config.yaml
n_layer: 13
d_model: 640
n_experts: 64
experts_per_token: 8
d_expert: 64
d_shared_expert: 0
activation: "tanh_gelu"
moe_layers: [1, 2, 3, 4, 5, 6, 7, 8, 9, 10, 11, 12]
router_score: "sigmoid"
normalize_top_k: true
routed_scale: 1.0
balance_loss: 0.00463
balance_bias: false
init_std_router: 0.0295
lr_router: 0.000864
n_head: 10
n_kv_head: 10
head_dim: 64
vocab_size: 16384
norm: "layernorm"
norm_place: "pre"
norm_eps: 1e-06
positions: "rope"
rope_base: 10000.0
rope_fraction: 0.25
qk_norm: true
attn_scale: 0.125
tie_embeddings: false
parallel_block: true
init: "uniform"
init_std_qkv: 0.0286
init_std_o: 0.0
init_std_up: 0.0286
init_std_down: 0.0
optimizer: "muon_variant"
lr: 0.0108
lr_mult_down: 0.7
beta1: 0.95
lr_head: 0.00626
warmup_steps: 50
schedule: "wsd"
decay_fraction: 0.842
decay_shape: "sqrt"
final_lr_fraction: 0.1
batch_tokens: 65536
seq_len: 1024
doc_mask: true
z_loss: 0.0001
train_tokens: 575800000
steps: 8787
dataset: "wikipedia_en"
Below are experts of layer 10 (counted from 0) of a mixture-of-experts language model. Rows are named router (the router's row for the expert) and show model dimensions 384-511. Each number is 500 + 50 x the weight over its row's rms, rounded and kept within 0 to 999. Numbers have three digits each.
Before each expert's rows: "raises" lists some tokens whose logits its average output raises strongly, later layers aside. This comes from a sample of Wikipedia text that the model never trained on.

# expert 43
raises: "only", "and ", "itself ", "into ", "created "
router:522562522513543446450514536477533506474538499530461556411521355455584459488540523498472527537439413503441494423571512534509478551466431423489408430503488461576490483524554579456467539550481517579545464431570501490475460499495440485424397528500552413465407487587532473517448544491496512485471491481548488527516467467487556468457431484476518528521653462476516542574493525441473581459573

# expert 6
raises: "r ", "ak ", "See ", "ony ", "ky "
router:524555578492461470409491540456501505508542455450387508429570548398484532587530463599500511492487485491511456464542484451517426519366491490489528441510479437579477531573528417549452523595453430556581567405494448476447501480409474502395474485511558438565442471492490378516507582524391477527526541433463548507524541478463556522463433485530574535499589538435526549514465397504488492528548

# expert 45
raises: "in ", "through ", "on ", "from ", "during ", "primarily "
router:525546485551452524473488485435478548513588425495543495487552490440558449544593526511516624553438491464508484486446374501510471477512456428452493476464483523534510554485589441461570498518511486476552495462452461510503488456421458489404444519429542405439456519521506502513583499487438550466450546472540494527556484433540582445539405507457486433614488475519508482567430539524442543381524

# expert 57
raises: "mi", "ism ", "var"
router:527599525491535456493514526581534537510489548497511521487568566480571534504532541469508501510476473432464461553500445473393415497401463455516456558496504455454522569424536529520473520562401531499463535525492508569449486596505597503422440379447558491522526508457585455508586566511547574560540541425469462516463550485577486518506529503477506605464518528556521385473425432450541485534477

# expert 18
raises: "\n\n", "\n", "\n ", "] ", "); ", ")\" "
router:535583539477425503506533503575532473481524527560510503389507538472471550493579505522492531510449369468539429470542428572532429476391509470382395473484513486472532530547497466525598607568491467555567485492601444515470529492445541489514529515456509500561437545553492385538514500495471497563534572456566527504462570539523451535478459498498487601534574448555482460544487365518507421432584

# expert 9
raises: "ish ", "ide ", "ica ", "ular ", "minister ", "il "
router:557469501421460466436456470553468561523513561495590568472522458511481562563515469518556467530478493440554510472508547458505476512463477436477439447419464455527519533564501486518496524537486572449521545553632594500513434542484483558410436448452531486567480409593439341591461508460432509524593579507553530446461568522514517435433488522430506508528476529592492538521527503463374484539460

# expert 35
raises: "of ", "out ", "from "
router:533580503465567429417437494501518536498518431526512500450528478528454522560547573532504600515462454510452541500468543489478491474484456504525455535512504444472492533479564534521514538518410503510473523462480478521533549484461483463455438504443469491501514507540512444533480532464557483410526539567621503575593503469435601461557462447518412512548498511508531522445522442491407527419560

# expert 51
raises: "ards ", "ings ", "ards"
router:556550557606468523459482519592512431571446496431472575533511409429474584559442502507475525555520406478510494460507434459509362423447439501455517446490533487567483549517570436546475549479488536550480524507452425525524463535466474569496447549407509451521532588437548465448458577554477499492494500520401454479512484514505555472480447480494524479473547483488539551471419464411518546428538

# expert 33
raises: "a ", "the ", ". "
router:594498443568533474473528473558496509478454448585501554538464477459432521517596443497487476478473473444491476464462510462519500486461404411442506536413545461520536486455516531453505500545491442455550541413633478474519482498530491523506522491430615395472500444529494538531446548444433496518469561471567451543596584485441616566526503515490580459613553456531501472642546404437499533475526

# expert 62
raises: "itt", "other", "ids "
router:485561591490551432365495520556587550479490579502540505367550435420521502502543518601584439519484478461465409532490488568518412488411488525512447562466560464449518493464478553497504572554402482530526544513569574472534505542521461455394441440483477566410486519518569490519526553547508491521533529494546552532473512427589467389515477517512532569519577488581517459473525457541443515464512

# expert 27
raises: "ard ", "little ", "Rol"
router:578594490497450448424492548525505516531444487445388533465519462513570514566515523585429538528530510515411547589406420480529446413476469467497447472335484481494528583540483552472499517531508592538505566521581446430464477562546535535474502609484485492531556501494530493487480534575484519528435508463432493593487499517559514518554577460471486416550503496477432528506495442420523473462548

# expert 22
raises: ": ", ", ", "/", "]"
router:533588509504551475450517413482545522517496508490469509465502417484539632516452504570461582563481506454536437491440399431473529541428481435543514580434488519503469446565533506479514568433384566604572434508494433440497486568445477494546512522393459513446507514545558464480513545490481546467582498526398572558601584478497531471576518551493536500548492462421567358524488432398462484466565

# expert 60
raises: "28", "38", "37", "31", "27", "29"
router:443492584514465571483411470433515424441546520542461535446528500442520514498506477540599515534421411499491428542511456466493446518482503560486512539500475412507516543553497594518521453453410428472524555439558539500446532588508551514514413495447600462556530466555482537456489498558419523566459515483355542555465469435513513498526521408474485460420527541472489514538517484426486559453454

# expert 44
raises: "- ", "0 ", "9 ", "7 ", "04", "6 "
router:551503579467455523519423541465544459552448429525541528451549511499501517570550488491555499480598407483462451446485497552485512518495502454496475563561468451512406545535504469461555543539438535454440474445584517560429544585529496609408554613550553507540548553502523465585471525476440510516437474553470548529414442454498538402501556539585489471531604500563534566458528481472511424464457

# expert 17
raises: "personal ", "F ", "N "
router:447521521445469492368494545438481475480418513486373540487500478428459500556556521537595544493419426381581461509590521499399511567527483514544475485556421419492489462485542462503549572530504442601542461454580593413553525448546503492445479498463495435468474498542573462486463550522485472551468533452453569526524451539552531492504536452542561586523480566498537459550576467462512495573486

# expert 2
raises: "the ", "a ", "another ", "some ", "many ", "other "
router:514621517518513502516411463487420530527434528471474543420524516441555549496501444465521499469388545487530441466458476490454526452467503412542483528536531464496429482541513364505545548480462550616546437411489557427567495619509531560545392537468578444468586594511612539490421450474449568542523535433471637506571447470546567522523437451506535454467520436496366438494534410476479585364534

# expert 10
raises: "and ", "before ", "under ", "throughout ", "once ", "during "
router:541539478525535457413496488436426449539467500550431547435574489434482498517517494507477624547515529471465544411412462574443450500470438405502488506441469517559425574570560405481485477573548527599492526467522470479530482561461466435464445553470488457495480558566450495463489546475505491461507482539489540577541547433454621497510414530517556466551580443507519514526545541467397509492538

# expert 21
raises: "the ", "it ", "there ", "The "
router:530542475545653430532493427452505476563528442517517529527544528454514501447582544488502520441492513469492505533451429554485538522452482494467508395448541515514435544586574470531522602528420469532626574433543440507509487498464582523566501556466596482496502585645540434517501526439412587537457467570523488535548452432568565496559433397421580466535514530480469457546485470465479543519475

# expert 13
raises: "ag ", "ama", "int ", "ing"
router:578542532421529490493506610498546501531442494470473520381629429479458531596553523566459583551490471458620459622384394455471542482477492417543479443538490471598427421571556495455538565510481598464558539460514423415421547501438466471505501541472484477533471529553541500472451554457468494488464583523423563519495537401403625499461519499391522436490489393464480482480512500509509607471463

# expert 36
raises: ":", "'", "' "
router:500575608512546538537565496483570526510512483525431514451568532527574644529537503516539513529495464458527490486437458429457468537431429477501473490401455452469487508468516476489586573567409439532514464520411503456515568516414469488547484470369513446513438467512514431500477519467479551536532486503530421579517537434469458500513493505525507590536550470589442430535552370416520435446605